Experts of a small language model.
Size: 9 layers, width 160, 28.7M parameters.
Below are experts of layer 4 (counted from 0) of a mixture-of-experts language model. Rows are named router (the router's row for the expert), gate (a neuron's input weights, with its number), up (a neuron's input weights, with its number) and show model dimensions 0-159. Each number is 128 + 32 x the weight over its row's rms, rounded and kept within 0 to 255. Numbers have three digits each.
Before each expert's rows: a language model's description of what the expert responds to. This comes from a sample of Wikipedia text that the model never trained on.

# expert 14
What it handles: Cast-list conjunctions
router:137143100150152127116101192156159101138103141099078044126118080178114157099119075120127146135158138094168171129102105143165139146171074189152137127110111124084149113065110120124051086118148202118145144085105114157153078165156161097135121193129092190138104147089109138099120130138093134111124140149177129151098110126150135089149107115178092138119151139126165120030088065085093132140151123212114117109140096117156107080087106154061151114155106132082104147114184092129149148137185148
gate14:136111137160115110115174132174128124124159146141137147105188160136151141197070144130150046140105128110125123066185132145164060161135142121119141137111158142139112171179175149114163114165070098135117149115045089140130133142134124092145111120098083156068096146109136073040112102117155085140146086106138139151126158147135136106089126104127122070151113110107057141184197169095151156135165139105171134156148115111158119171142142127078102161129148155112083188239124162142145160100112102
up14:129080145162124036122137156129071103165106114156101112106077162117132162122105173110190131127079064147161139161093088114159103102093137144131135210165159131169152108107067116152087094113094078153122117120100130088162142139164135076139112126103104140153141096149145067156099188142078095100120126088149167113099058139079117059122152114157151084148120157175115108149157052093101102119209126101166173151129108118093153135082084174094141106130125109091170122099165158133133119102102142
gate15:159099145127148129210137116064158124132158069170183128136152082095159148112118160115112144083129140075118167130119109115100139089185154080168160090164144118116171119107143124170165089184156118106132090146087116154077086109108065134128181060098139114141080117078177094164098159108178054160132154134121125079161110093210135149138170144147138124128104048087136107129135143120124121120159165077136153083132145137126159114146139181165108145121133075165100166095078111136106075108175141
up15:110164133089104159132147147042187132167095129157090151138163119127116135119120122184145096107090101147147139087111141142100201149135137169103137127101111201090150148106167117125175096170152071161156147206142098114115135112127157114105102074150119118052161125082148178130106120138174182155166167079126151121193202116137153116129108166077126067088127202102165087091123105136113172108090170130068115131089118052153115121091137150095118141128084131115145133144151168117071107135129128
gate16:107118141101087160053141125155075034114148116107111131136174154073135128162089150139106137088097119116127152141143100180161149102118142115148179187083182118076115136111121105080119111145142132157122171133115122088123142115091115111176154089105041137071116145162137134135176193056134098163160104173149128124070121151192081090101123091091183165085143175154127136137160190111139101083148108110153135171096126161073081133112162161140144132110123117183127124164077149155069101120121115
up16:063185127094101160143178171119132146140128064131085148073164091166162140122118121114113202075137117102132106128102134119078157120117099080114136109174154122079148133174121151179142087142191117140160139130126150151117078185107127139095161155114135141209151140109082074097104135121138144155113114120081088161091139150112132136088090098150101069130111144066106170131108077162109151113149148104149169144122149116159141069127145136140181135073082139096098113095212092192163096085128196
gate17:128126124125105151108183065045140134103101105103122096168103156092148135176078092149168069124131096152141145122141160133157132092051144109130164127097131133185099153146205131149123204152098151139075125210142181173099125087119062141128138099157139100116176139145174117093141135090130145090141114104080146140107136071122108169098165086110156098104162151106108133213102140101138133099152134103106146139131188150087140179135206096164155170105110131104128130099095114111078161157088114
up17:092155123113138087170157152117079103103142195131103093120163135074142225140173135179138144120167170172155173126209062145173204141110139144103135078139160112144098093095170148124105122137110154150119156092084078156139111088125162118159114152080129060126140181122093112105139140124110109124082129106105110170109144178121145136130104118134138096113114131149134125189169078108108155152192175121151091111115107130164138219121154051105199142136107159108091148149168129118135151176134135
gate18:080158096131039111165149117120123133114112081104104180092127093103169116166166183107052195057137146153148153169181152084123172154105146065148157106124115149133125113119134141130176133154084074115087158123132106068138182157107076198086112153152149104150132175102120121113114097118087115124122126106128129167170048149109165119103182149125162196122112092096145158164158148077137150151166113114119181172126153166104164158155123132140108186148161095142149137168146129094131068129133110
up18:113147057056146113173103127168195130092132161178170088119136181138128106159103159167148152111143126118142160151128084137099131130102205178113176117062136172094085188139050081118126140154121111110121082169150138058132117114118073122087045180103145167130107104121145154114109138070098127152099164154146121134152114063098098109161114146098091109154131116170130123140139166151122157167189088173116141083147157148105157125068100128114172171160122107142134108119106116142096199131121152
gate19:157129105124088064108160117120152114136150132171062124116157197097147163167109128116081070111114168203074159121162084155133177146138165165105097123076127115129102121123112116093135177101100103122098136169112158166152155076138132123091129122186109115108090147140160157101160103105179170146114123109103149108152094067136132141090144084144144131144137124083102153100099109148150126127146140144135153100168157093138118207132209108166125109153115141145226118112134140083107003151111184
up19:130119108140095106098200148123145115142118065148123134132119070099116092159097160181129122137153192157134163115124080158191111198117136120101051149149118126079162136142082176100138115205172096086123125127151110096128163167144112134147096121156161116126138186091084083131144081082128104200163098106123102129162129129158138156133102135144075094108133076076080144119182095107082182115097115098162041126128093116120124141167124137102069177081111147134131140184119169137184162119127099
gate20:123107108093130118156128142078142086149153040078095128164108144144166116124110130135099102167084146175130108092164138145207112129059092111140138145129102151156121151184125122092092139113083100197132063155158155158104158088173111074124074141097166136119183166165115097087147063189117201149138097100153138078152137144125145168133155122139111142117151118124171095160081150069181111141154105145123139140114116134125152205138114048119117176129098129158059103108150182096157120132149135
up20:072100066126141120186055135156124083098145065145115161120078134137183068136114105107144155121148135104085136147157185077102071140143123110187094102121080134151145136155087152110096108178044123107173063111140171140144136139079118101152097124159162137129094204087099069131127146144141138144089188162143118081154100130130142141147138109122096150058107077116121128161141157189114136100175114176130199085150144110118138121122097111119159108108167120156133126059166128124168096145158088
gate21:107123148143120137117129150143137187059126165140159066110111171111176126198125149146179107130145137114112187086140158123099169112078183158193179085131119141129135140173070141063147174117133137146109178207104147108118151103160153114133183087133107121119098170121083095136150123098083209120147156130116148105180124098112091110148108147130206111093145160103073127152098118069131130110134091140147128084151110125155136170141162127106108162124200140057101168057122106116136099172104103
up21:139163195168149117166133132129104095153143159083134117154076116091167135134138083148096089160080148091087129135118138191128229126154059145125159061138126151131154183135131176124060159088126144116141134147169172069175140116168166122117151083137138116166076119119113111065123138158092113109144103179140140102167172121124109149138130084147074055112123204168089116116114170107097151133140112134130152126154115121158176144082105154196116114125127135055142096141171124192170124124106158
gate22:098147114136124138186090087118193129144114157111100093170139170214115164130078099088175107112120096123094121158174092106096112107154140147109148148136136074183100180176110130078153101169123124149126162116083069127148069141117100161165099083134147112173131091116135098127195135129153168107099123142108136104119083129123153111092152175101125147080078135077111140132130127080167136071128143132217118166162169126156146163090111159129164101138172184177189130173146193128113063151107149
up22:144112077087117164100152158050147154168149102164143111152096160160146141146111119140082119126179129130142136105132043100141137135150144192121098124103152105131084157077119105077120131097112048102108081077157074078133168141131119080073121098161103133160156129162171132150178096160134098175115123107132164156153117130096101157157126135192083110124133162163117027152093132122099157069123162190187104113106147106162067153144144099180176175145147095087163153136137122120088109118136102
gate23:087124105139141168090120091152058123088161146110160145075030165105122166151098100133144154116102179195177127100145117158171097112152162089107142088114158130198110131169072085137151183119134110091081121109147139135120180088159075135123110097142140139114198155085119109076163178093091094137144127068166107161148129098149104209125154139099123116189177125150153137153139158112101107134135146159215124137151116108169132168130103104200130130129163105127136137118148107137126095126176178
up23:174122146154113133105100089137190121160101116081075092074121140081140093046093121087116102113131100185099114181093156124079132141080154099094146157090186094119065095162084135142098117114164144147098121075152098081134149191142137168154129120110157128118171132180131086133099159158111151145100098126140052113130155125145137130153129100126121129165117151152058127130210175136116104092096078131126103148150132144118140084157121126080122117149160074178147216189123140150126106104062163
gate24:091116141140114085106130088130129153153146107141166136178120206050145115136110127113142123092153117122079128119155152099176144151128171063104052111141124175168093183178114090129129183149107149132177083126145113115142133078158114132103168129098117115078187135104109126119036121105156113099137100158124109103128134149102034146138089121129142117095151113131131167173109179090106115192143073173133094171179129104076169121085064111183130133083129100150166130092131103110137145121091057
up24:082123099119105084088110143128118135103144108131169080078142130059151096147186121071080119088140168137131134142150177132145084058098155095119101133175097202131122091157112144120121107140080098118078156150149110122156121080116145179126098082175110120159117091110113089172180115147127143172120113104096152115192161098157093115115132149121071123095101173120055115129210067174102135143145134128154122144094104131103136117091219157146119123107152098139084107136203137120136142112142217
gate25:158126093081113077112097091143119101195156133087129147138140137054123080214121064133151108079147132155173182117141126172161171068126092078049146126072140099146085124146099131123146121110153153141125066184143135096142095130134111146111157058148157120126169142175123115105157125104157046170123082157123087142084143109203153126077093133124076157156112077140084143139085157126138134149111144128113132106082144135114156160104140089127121144125053127163071112135123157136121150070156128
up25:120140112112111133123145104120150170159077091161147131107089114117126139120143139152183135168075154097112109061100161076149113095123174085146128156093097134102155190130048100134143086100166121104149145072159122209133160098083148103147149149116087166181160165066134204126183107139119167103160151102132138161111067128117098180168057086137132092107118107103089109120146107092149128146112118156113099140157094184074080171124124178194123148092152139121096113128130119164095117090134206
gate26:124085121153155203123099109116140094157207151114170129116141144062150106164192119174099123144141149152146065153139131110139077145113146196080140017161169149183171123165116124163154143097122119136153088072113123144091142168123123156066124081113104099094140162089144129150136117134103146177097145160158172090121081103174088161093108084088106154078139089133149092127095150138149127132154107131095171062124154120125157100122120115160078164107106094143176127095099075147133122086081170
up26:130101109131147139161085149131129093112167125120188171137109137159109164166138124159140157127101126119163105113188120130096171160111107172090156125151138149116169174112145110141121128080108126118162079188156115083165115155117122132125183128125131162168119142107076058050153126088114140091127140167081144148061099171148194119150167063136138135119142109109098199084080113091077146172134167128182156144178108122144177162140081171108097139176088104176197115119107121086217095161109114
gate27:103112127151141133126124108045085158145102141097110142115125153088155178202123124116087124069122115154089127084200123080146116165126199184107161175099136134134091113101137117123134090111106084186127129119132161180104167150123075132135147103153193175111151173193084112133182114097139118117117087130104127127154103072182156141066160139120130104114115117132111149168089131054135138128195098102156127145133176184157112172140191201144118136092134120102118150132159169104079107180147092
up27:156180124146179116110149123145135137184207155076142147161155096158075072113190089184156101085132120136141104119134112114152083121124115164179164114162148101107120105119146112115122104087159168078115132147137179159122132051120142133168211125151130104184125101134108117121160162100065151132183163145109110109144134104144136163136160119133137181154058188148142166119159095138123119131131105110092201106123101123091155074204126132148117137099154120130164157213176176189139103153097111

# expert 4
What it handles: Art names, LaTeX braces
router:124155089130173122096098173158134094165097138097119064138121079147108163098160060122129167127193119053168152137057116140156122154198096160159132132111105121062128118079113131155060085125136181133167172110129126138147100154173151103129109159146082174145085150077118135120120131169106118123133135162156121157109104133150124079161118111163104145113172156134131097015129057106075145152127152187100105116154118121128113052092111155092125090159108152099118125102173085121115133135188156
gate1:122119148149166148100105158035094181125132133112172188133206143095164127166115126112125170085126152068181104133108119162153151128115182161184120139132222106167179094121139140127175106175123110092091087145104117097172071152211077144107184120134155110111126144133134132158095175136135144149075114128152191158120162116128099132113127133100093179104140138089135163107147132088146147086175134079119126141066156149056155159130185125121119130123112071094134167081096095111118112112147127
up1:177102196134154163185175095130084121185121055106087054140150157154055136095094127126128146157105097159100134097095150103140054114160135118166150163193113072144112150119100145093095149117094095081135136053097113136107142129128120090114071162118103177141099107158102166138114137090154131119128135141135086102107109116161112153102102143077113093094064189163211166169105168129144093110123130188122127106115150119184079110147141142086113127125142116160100112158099172160117185121096114
gate2:124133115092148161137129146122191127137137103173147117188116096132081058134182146086109175049062125125152133113183152173143186138124139089161158108129139135115070111198093146043171088147101091108088104155124130089128187121129114166159110099134131166144232148162114151128131094091180119097081087163135142139134124121122110164138173115129131138136173152141100107127192181131126164119095159116169185132124130182115133157088142114094117161081138078141092086160125162115111097090099154
up2:068097129073103141084127145075129130150129157100192189096102085122138133178121138115134137130096082107129062149123146166173163148113069094131168095082129161175120154148173160128135147124146128123120078120198128140153146078159136106089146181139138124170099114133142096171151152110075160093130185139148143150102035077220118088150167157131175179154141147152127157134139120066174120166098160149155161124145132139139187105125080105121182140165170112160129100179118151111096135133081153
gate3:203090116088102189113136096094142139149153103142188167176116137086079145123159126164151120152142185149160172153140120083107140096060183110130190089181130190101141091168119083109123153140126075104149143115079132191079165136139123141124183142110157104128157145130174128118138136112142144157110069143136133145190136119074108136071147128136150108147157142069138169122100156106234120144194100112114140088120147109111139126145125123178196133133071163109083157115072131140102163109155107
up3:093071057102099065125106142182162123183165095155121061117082172114156136121116090121129154082104171132153115060149154138155125114151147134126182095102158073119119119114152180152151102125127146090152197140073140230085140107112094080167167137116131081117135108155099180159078149147099127082111136160076200133093089158097083132189131147103116141103105166112072093087122165143121140148137163099116118091159103170167138176087126133077113156103134108133119105151114158140134126111098158
gate4:155091091092179117124183179152113119074125145114104060150062142159157143150125071090172144111146161162086121151133122124126093123112147139162069137171145091137107090146180092103096072077085112159111096145100129147102204125145142141132115069126159136137094144126101155141163136091156112145087117163154061091106177154121132130058100009085158119144133098176091115159097203119127127140182118154112146119161136147106138086157161118145095101145109095083148109089059128124136095119115118
up4:071117189130132147092117199079089123086150122154107150146074091114158153147076135123074155099164136096117114154145062166123085136172117114135117106166168121080169048205147135190156095131104129102184082130167104119170102098141153138103090160088139159132094118145134160130129138134127163125118115143061078105090082197138160141114117111119174170123173118133142117072132150194137127138172169103102136123164165097148142083164114186038144120098091170132125161101104123149110110138142140
gate5:128128104074152151208162149122161162177102166074093166112186180111112179086128110094121068106082134174102125102144147091161122081132090129109136119120103083193125115151106083060146096133093132166129131172147117153124144118142105167123196163135141120161193083118218144113175084154170175060168096094120149099150112184162135158112100187174106161152140160143121160157136105117120152118119110084119161151148103189104152126129144134183147117147109105156157181118123136099144084095136111
up5:097134094133126104161188152108169182103184058138138145124153092151138149083121056122128190200125144130087095178133145080134108127157110140129137142124138113151123131170131081096088150139104137133135139073138131177146138120116111131121155134204102102190072140126115149136108127070133111145099184137170116076092138139114084180099161154165110137126138113123112130133164117111064044104144087149157158161128043054114084120150127157110136155131146159147113169173152145127155067061158063
gate6:154140103133128131110132140130176144092148091082175185101140121102176103168127123169107138145039099169177132095162188139114133121119111139165139098121185146128146094140156075106148181160237155120130140110138177142092196112101110145092118162110139122126147166157131137080113187122121127144109157126080053130105145103160114127136115037103134167126122189118101163163089123136126063157123149147159188157121103125136205168142136152155170172125134134125110181131154121191160088112151086
up6:082084078162103096111138110120150100112164181161092172071158164160160074089149149116093148117084120171164129116081121125127152143200103149126124121145137077165216124181124154138157133111125080115143106150079111119170107115204132188107121134150175094091097115104090163136178161136150126163161146169157115143138116135132133133149106122136175141131128153177106147106145180104098100191134182083133167140091079054134131178123177145135031106108155113178123099132165162104119130165138159
gate7:098146110049109176093132105165145146136117141089175176074178154062076097129105107123139138128153171147147146143204132124179113114172140097056085103109114131172154160166131138160120114122117110146169148162097138120118142075158129200101071085131122111079123134094095081130160061141120121123120142057126142119181143099153118201112076093128086216136096112136062139162133122145119084127133139094166146167155124135122187145106175085128127111110129102076170175084135132115154099130135142
up7:156122145143147152109125116086112165132108134091142141134160083087161104120171041132130116151156119080142110120198168203130177170125119115140114122118139075108166157135124112183137166164152105191151145188039144101167133087043164103080113073133116128129108111119099092168147119110109164144145173146128154147090073106107149094098078124125170142106198117082137139155094129161101127148136134103136121143125124089174095124080141151123039124169107180100161162129126132188140154177175158
gate8:186147132095131124110104181080137170110158110051148126127107155131191123141141079125122137127138101152126112128128129149077160116144105115064202146179189125115165090177180144134119164091118128171110131115143107150082134171151083182126142112140161160143145139162159106072130107097183087154114121102121092079108071137128141036120156069143161116180124190113139140108056154079188169106103134088150159087091092133134114190155142143156126157064135128185142116108138106119108145175109144
up8:116151141093136135173116164062139131083108059100114065076127097105132140158123095127130184106127203154185100115153114102168132102115170087066153148127057144131093115188109096149087089109043144127149105112124067062104125152146172146107185130144137160097112145050180094119136128151157155154118104118159126095126132169177118099141148071153154106146131090154080128101117080091155104117110152111105168158129111114113130108114133156103114080071105114171153118127102144152121201053150120
gate9:166107109084162154138150083101163142148148177066157115122119075082154085114093166092157151104100169118150170109127148085152199104090183134130068158127162118129124137071044087147128180124152164140120087160149167112112141196113124137101156135149152118175121107139123126107131172106122105159108090094079164111108096113150130127105204152134097144110135119116150105131164157170160139102094115146127141141079151211209149145141129181147074051157142141145107152127134082144141177132110209
up9:089155130179112130075122132197140122174127161121058167121098096112147200087159133177111118145148181135066187121159118129072037118142080174125163107129186086119112098168075142095119117129127127109169111151170143109125128170125101156150133154154096102098202178132129128203124151144135110136172102107122048129099138095159153094099124175124103143121111153136108092176111190158124071139142179177138133144107140142117102115199132182120124106112121111118158139118151105092199129153107106
gate10:168152173074101177129162145115214153144134127178108150151156164081103085137151156105137109155081165098125111088135135150074113105116113114174078142137105096068135160129152149139159128151143097096140110078125123100082219129081146151096183126072132174111146139179093121142200087139145105174126120159149109148124113089089151140128120112145126039159177098123134135129108113171131109143100181120142124118081115082118118152148155134102149071099082043174088141124122110151086186067105108
up10:120100071101095219133079136123123117149076052100155118129093095119152086087091109157147116163152168081096120126118123173165170167149151137089148097142094116154109110127105166129141167092124080126086120115196082093117120160105118102138146108080176121181091115129128184165129074151118183143118112160165160165160121099151131113145122167141160195095151140093158124116132155149121218094119225164149136098171150128123180137143124102116117175115112128069156175158126114148110065080122118
gate11:184142123103054160118112138188146096147115150100128113201163145137122105149148152111134156157117108191063135137167132171130098160104182163093094112079173122126148169152158122103143097152097112144082140137181154140069123110146102094117137056170126074150092111175119166152123152176158098112135144133099161103203195114141136115135133113162131147073182169094048150152061138196105129176162125098073121136119157173109145124155122064142154109115107096115104122078153130107135088083116136
up11:160111151148179086149140165191113150175075099107092160151084148096106117110107122138147115195082156147091121138066095106134134179138135112174077148166109152133087147122105169143075120151067115151043199180121170137070083084190170080109103126105107129127094132142135131105154153158155159071134146156074141188107099149189133141107133155148135096089184118120113079115153153114146171143106071141121141118178105147152066103149157127102136095182167162134099087106088123092121130149125139
gate12:072114138163080152069148083133106186102103178093203182074123149147137181117131097126180091088143143163126128106207161093184169167128166146092173099101094118109089143148138173146162164160138081113187123146159133204155128190057115132135185127138153150149122176127076072138115094128100145142126140101108104150124100137099160107083107052155113163158114164070150105154161170084174079146136125114115117151152099141113089148127135108137137102119140149159129161100117163129152146176121113
up12:105143154075144175131135069095190124106141142086161122142148132098142129184130125133120158143117080132160198125107112118095105092151095150153137120097135149140174057071072158082145149157154131142087164100142077092189143133137111162105158078140091160082155176155123136096118135154155102133121168118162095134210057101113158144123085173131153126164138149164192110128070138140129081109148098167160120089083190131191105155086126151122108068129118129107128105124160087130222082104127130
gate13:129167098105098138082114148073094165105129091115151148141157156167141186153100108151158072069128127175142159204146138105175189146088128155080157094104154140148114115148082123141158218089084144130188088113204123082104140103139113182122147113100107132063137128130149113141068105111158119180152111109096102162169093116125124114127148092080161138118029126100112110133095153121160128134165109188126132126181137112078154101150071145173191117176131112139122183160128152151109123142129091
up13:157110103171142144100099084160156110142163070166122132124088155179141099159079148122051173102130105119162065152147154110111113081163129154126134107138128112139145144076167154114146169099177154061127129114204114127112145103142056180062145087129081138122137091147157120180157149140113163167155168143089138132115075153098111133185122200123101095122082176097106151085184108147096122167102132127169083129103141152101157081141153150142158182119152115068066082111095111100115159170095155
gate14:188153059087056138093118164123077150070150142103109105142147115134106171142120121112177115179151141173125138150111112192154048170106211152176136122107187097150139134141096081144126141113125116148203124184116131130105101141125122130114226155107132169094131107131139110176162110156123104115127137124108118118088083107166133150123126107155133125122084089098130159144125154102093136112135161159204153107192167148073176176112151144080128152152158080102096157119076152134095164186132085
up14:081108141156146152201196148126121173119126142151166129121141140134159110159084136094108172097136082053169163115167172135108159069096116151149121130123118163181121108113073105167132115179106144149105183102106142124095136133113107158077152127107134138113177164096093158105146174070154138150092095145096103119090169155105180117159045098132187107128147095133126150079122117147129105203126119147177190155106087131124212165114069122099115070078145130112116150198087132107163146122130145

# expert 2
What it handles: Line breaks, section starts
router:092145095149134164104106136128152144147113076063077100123143081103118090097109096118116191190156126074112178112052118100167117099185097110125100113097089112061164184051097096097132102154134106164171127091116155112112135157196092112148138168125118127105089182076096131130137120130165159142105178145171140163108152167121114130114117111174113133122159159159163134114075092198131157087101151201112100124095099109137118061108098161108103080095096127110121150103169108088156144086144081
gate1:116116061151095094136144165114127155067122139105137190106107152146141184144130147121132152127094172127092119143137080083151105123124130110109184129106131101077118157096113178128147135101138109143126102211151141181114111097139139097115084139088144155058145135127132187113214113108144170154122133056136121122100075042121148084103109136153091151109146113080103085107175184091116156104119172090072149111133099146159209170167156154157116177121153170121164115125106068100135168158109064
up1:123097117165089097121124073099152119143142115112138169107127131141105133119096140095094172142130144100114121125115127118154119031170121112096143077068113132150122120104100147080187125084177072140168092117151126168123141160204149157163139152110127118095081177127152093059134189169172117135122110054159139101176140185108151164184161081151149131081160164087109148108100163135077116120115123095175116072167145089130148145145178092108136139084134115152207113107046114112096096122132082
gate2:121094142110098181101178205111158153159159100089120164103135132160131133150107068117099127142125118140122175106119084081135128147116082087118111108111125110127144105096143186174167115129154111155128084143112151146133108108076133122152153066102189142166158155091103177153098119121127154176155168079123168132114156102162150040088127123072153147109106149104157145157136129141186122124195146116169201146134118158198093119170185075115112099101180109186113221143170148090101098161145126
up2:031107115109169097101073078141089126169088168119062127072103142133112151151100094103134090128195189134122147100112171203122124190135156177119166126151139139130157133194107129074167122098128158112135101178148111104106171206119097121108121117113051165126124111134137106127163116152088126108129138142133130094110174098138140172152167129141116124203132107165123137131158049106106145112112072139106143087180125114135167147104135113099167169124147209070120115117108128099136098081169141
gate3:167143094058118101118124135069081129118103140160085103099061119145191125105100146153099119131121171145141140142156121156186116147088140126150125128152104120158122101112169153092093218131165113094088098078155183139123173163128113087181139122111112107108136100207198152086118124085155081119126191155156124106123110049149133142085103075100151137129147130107131161127132182102122169116128098136136186171099142143129070164104192118073146087120118151124168148159133146117185051134083100
up3:172146108099115116065108121143126107068070148180210151123143133179104060137105110157147166140194096135164153094128170136080091137079187060115145124089111129121124146147111180074125142157110102106151119058162128114107146073138105156102125110125074156089126125088114145156105070119205121140130180074170104147108169102133189145144170128111140146109126151096104149143102165154082114127163067146098115056086146129093106065145129111134154105129139136094127195143136121188125087134128139
gate4:117145105183096035183108150137146166111083136117112113127103168085135131122138133128143113130116097124132146177115126164125145104141146167087118207139135171168106080138156141079149145124125062115132122081172106118152140129121091144149181127119125144127138159108153122197113102136130118157144055098111140138144088177076171128116101147121123165156179162124172038165149169129146153109129123121122124134105109219079015116162129118154131089142152119153194135168145148163058086120091177
up4:105110109199076057119143098162171140099126129107103155202164147088163165181149166076093147146159111084102111114119118144151096128168179122051170107114143107126117110159160194082170112152117044125127128124201135133139155085091109131150163133095066161069130176130162143131132146113117138157053125129141132155131158197170106087095128170123128137125156159135138120152133154169146074117131126088178085149116109169141125155115109125077071075099184159146103132143096090139080140123135123
gate5:090122120051143133093140137070130168075097113116129116129099144115110123118156184125083125167126175099137157135111170177100120129151130139151162116101152168081140129154145214116151128183147143133129102130152092124128149171067131126076122114151099087040156182174169097132173114147126169110194084079091155141140132150084150180103142073123149078185136155140157149132159141095129114185142157125095144145145060121135142169110197112122072087092124161069126169121103131081203130126109106
up5:169100172136138154135106084107152088112074123130120131163138076101127140089149119141172106114124186097098106151105108111182113101152107180166108141121133120101118119115124142186126101146172075137104176098066164077158153143128112197172173135095110104133136121092160167140044109177144107078157122159172152105167188154125061087122103116117120173134122108109190140127139110125151127129209158121121120105101136134088085175136128155095149128127184074191059130116089132050099126096069101
gate6:135052158108110154112140072042145124094160116088168103161108177127135133116116099143114148142086081117113130109153203122078146098096159078118202128115106081110087136089144071130168167092122105071112151144118084127094150110188136164135126111073144101162080148171151128144116138113134111158103194139159089145099096160098143186123126147152163142167126158173113117142082081169166161081116130111195144145105147116121111115172121148231160102109105159153128120092161137121161061108132151
up6:140107137133126131124155136097214045095137115123146141094175159131126123134125097156084185137060110129172097137137069138161186162134146116126129123064133103145070156056077084130141158155143087182146147061159141155105104061178133073095118111175152086199142114137164119149089149054080148134138121168098142186106079145102133144156152178145117147094148109146073107162138117106107172113117154158109150180128123158114122121098128118127145126166081171076131162142136123166133130072106100
gate7:169136174063127094159114211198120104111113130128115197114118138127161092133134122159188068122153198109094124172122121121104141074090143133158119148167151169117110142164124090096125124151115165119085187164080128139126144140092124075120138133125128159128131116112126124151090112175141116056129120150119119115110107106127120209140088094152205073111126163131126146150156216155181157189147158152083105149157068118089113168095107068134165131163169107101164103084115122114123085100127076
up7:166078094100078101147099143146152164120154133069116154127157085103119116106125091070113090158154181111111120175126137142124122068124150107149153152065147100097148146075149154125145071075197143122083195194114147095129168172165125084161114133072175133144130167096054166140119107159161138066138129147128121106140133061115103106076069161150116141115119154105160132119083152100161121176091097142150138158119118179133154149155110193089118114143082144178150145140051138106106107083146172
gate8:144096156173096158128104117096133116119105128086142160158102110068102124102067156099075081111071111145093078157106143095153078130097133098144070172142130164115107162126157142096162146089169127092096129153085075145133118144115142086152188148116220092109155152217206125155115129154173115180134158160147103098106112090111183140115076095086118139103067135170094129136169187145147102145122101087098114130105157133088088183142127058162092147111124096140134118127137140142174130153076102
up8:126149124166157128146149091097147193129122153142113128185147159144129131136178053151119142097151078122119153175130153109112126198125102135121107084120143104183155097132061165137140111062100166140129124082115081153178133115114130142149113105145100121200118131059114097160175150109080127112175117089087144136107150113168113145112148126123139118121164108055058176075145053098070203156149113144159093155121161133126084069127177121087153151157153177096128111106151133157159093188136181
gate9:161127120115099137155128141043100091115117093114095141117138129142055098114132178121115152163132185162116156148133117154092101155165135151103118147141171056121122155137073169104221098089108099139055060118143143118102112137103127092113108117057074145081135149172192130185157149122187138141144154091147116094059118131127099108114105187158180128117131191099159139137086124163159092097102128140132206086139151135141160161162123100117121123136123153164192138116121109083134063105136090
up9:094129097098133120160067134080138074055157133143094103149140167124064077074096118160098081161097090107144131176148214145140139120107143191160121155129100122101081110138102201067101121117137088157086094130116091175075077155152094073101116111120064145105134147136203151172099047140112115147136144141118147181153143172149128133129110106143137115106096137113148133165109151121137186095146096150111126111164142103128105173139147162160132102148119119091103145085212144155109126172174162
gate10:168084140102090177122102124163078125122160129140187127095078142137146135113090057045151121130159117128120068107112137150073087142124165103117123082178121139132166136136188100131168183114078099084141059145101140182159124131158131134157149143088104171068107138156097159138131103168120140135088085089161143171143117103140136198166175143153182114079098131137065079125202135131105116123115137131167111086157120110157164134124115179169118083136135111090152120096092118183198126181150105
up10:048118105047154135120115114142097082124128161181174116118117110154165123134105095175179136151138174156154088098141218199089096177131207158085137185112103089076145134179187067161132171140129141128159140125100128176102120150075159149105144116100134155127103137066087146150144118105170132120125105093109128148177155109179110128172132127104168132146111122091097109160137133158091090100119118163176150064149099141141221110113133102137134109155098103148163145181134121146153132161141165
gate11:089111144123132179129128190121129116134171116219174156095129136124064160167135174087141179110110161127157136093110101133195186095112181121139125114055146113115152126099070141195144117121138100122073172152109140181174126127148145108143140154115155102154192087150114196092046166148122147110097136052080147132154107100152101121152104171065106167092089153153169107078111120124129156109116137133105158136142159109127147179184095110137088118154164163165125112171140093104149110141135077
up11:149068132142088066111079087156131133116114157086161123180130170104066143183068164146152140131078080138142152127127062145190092167152158159155141103089120087156131173090126096117147141115110143128132107116145084168142108197136130060098072179106134091156161116140081119150141122185166138127089107136115129125143097064138140085119153095096076148102078111072059106173139180152119112136107124151092116136141153098179162105126091127126140205099113061179114143136067139142142114117149127
gate12:194115100093133118150116148058127150128157099121166145074147153098054136173170076180112104134132096128124176175181152095129141196103083124120093075120125141130049123126107120143120133096162115107159109096163180141115163118148139169165095119115153123120158132110093111161131146118106081140174045142099130147158094056139135096100167138162082139166121108113156097127197191124148100147156190091113127124144132194169086133153083142153148136102134110156097157157149199139093144193123168
up12:129176040081109129115140150131133151102079099102116112162134115126129096118107146160158112167142150150150157141168126066131086182149148111122149154059161107115058177127162123069067064172086153103125168095160179128170132086128111114143113143108143149113113131088068095136065093136122121154198096113084088116066121149067116156073151135165119088091148132112131155137154165152158149078163091125116126117076077111103073158144093129138094140104114107167145135134166111148112071123188066
gate13:123180163139080107062085095139098158121124145193126122092197153101165129152117160074125088139116108120080142047150112130132084120097145129165117172162134157142112122114148127077166131129126108080135124131179162137148096109078153098152182156099146114102118119155150126083114112121154120043093094138103199134094198188097153149132106143118177121078054110131170134182135176143188156121134109151116094131152114130153132220111080094110191139157139116157142088112106108115148177124170138
up13:177063106147075124096119134103097174137151160145150071180146163088132206115118175103130116097112154119153131114142153179111127127136156094092142161195129098184109115071131066134145187142103106136098202146215169173109160059191127126099155134095098091125142156174111073103109174145138137110074138136161157191162124186098130155147109142088162139180106151091178126113168107153136142141123129134108076160130129126121152116144112126180161115131135154117092107093093143109121193163148097
gate14:174100099156128137133106106120122114160105128100099169133154127104127119152141095129097147127086120149175146130151193124067126194117147105159169094152127105119151144101045143116133125113197140105120085174163127164145071134117152114158107087119185110180195147100148152141160129091075184139169104091153113156168136205190096145162151179175124147141119121134129138047131043118089138173170077086157132099074101104153146120158110080131164147103121169114124171120120171163162117077175140
up14:131132167146142113140115105119145130160139130064098174148104102151125172142136130146111137146096102130203158156083130090086118190081111104096186094127118108165102162119110114142177125095193135145096083173186134183104042108158137109123137126155169077124119151093151148134136124073145169155180155134156151184119133086080170162142157118150094112188113115085123132142129097110129167120135106168126066059105086105131152153101100163169154172079033107137131116136160166156194188117127123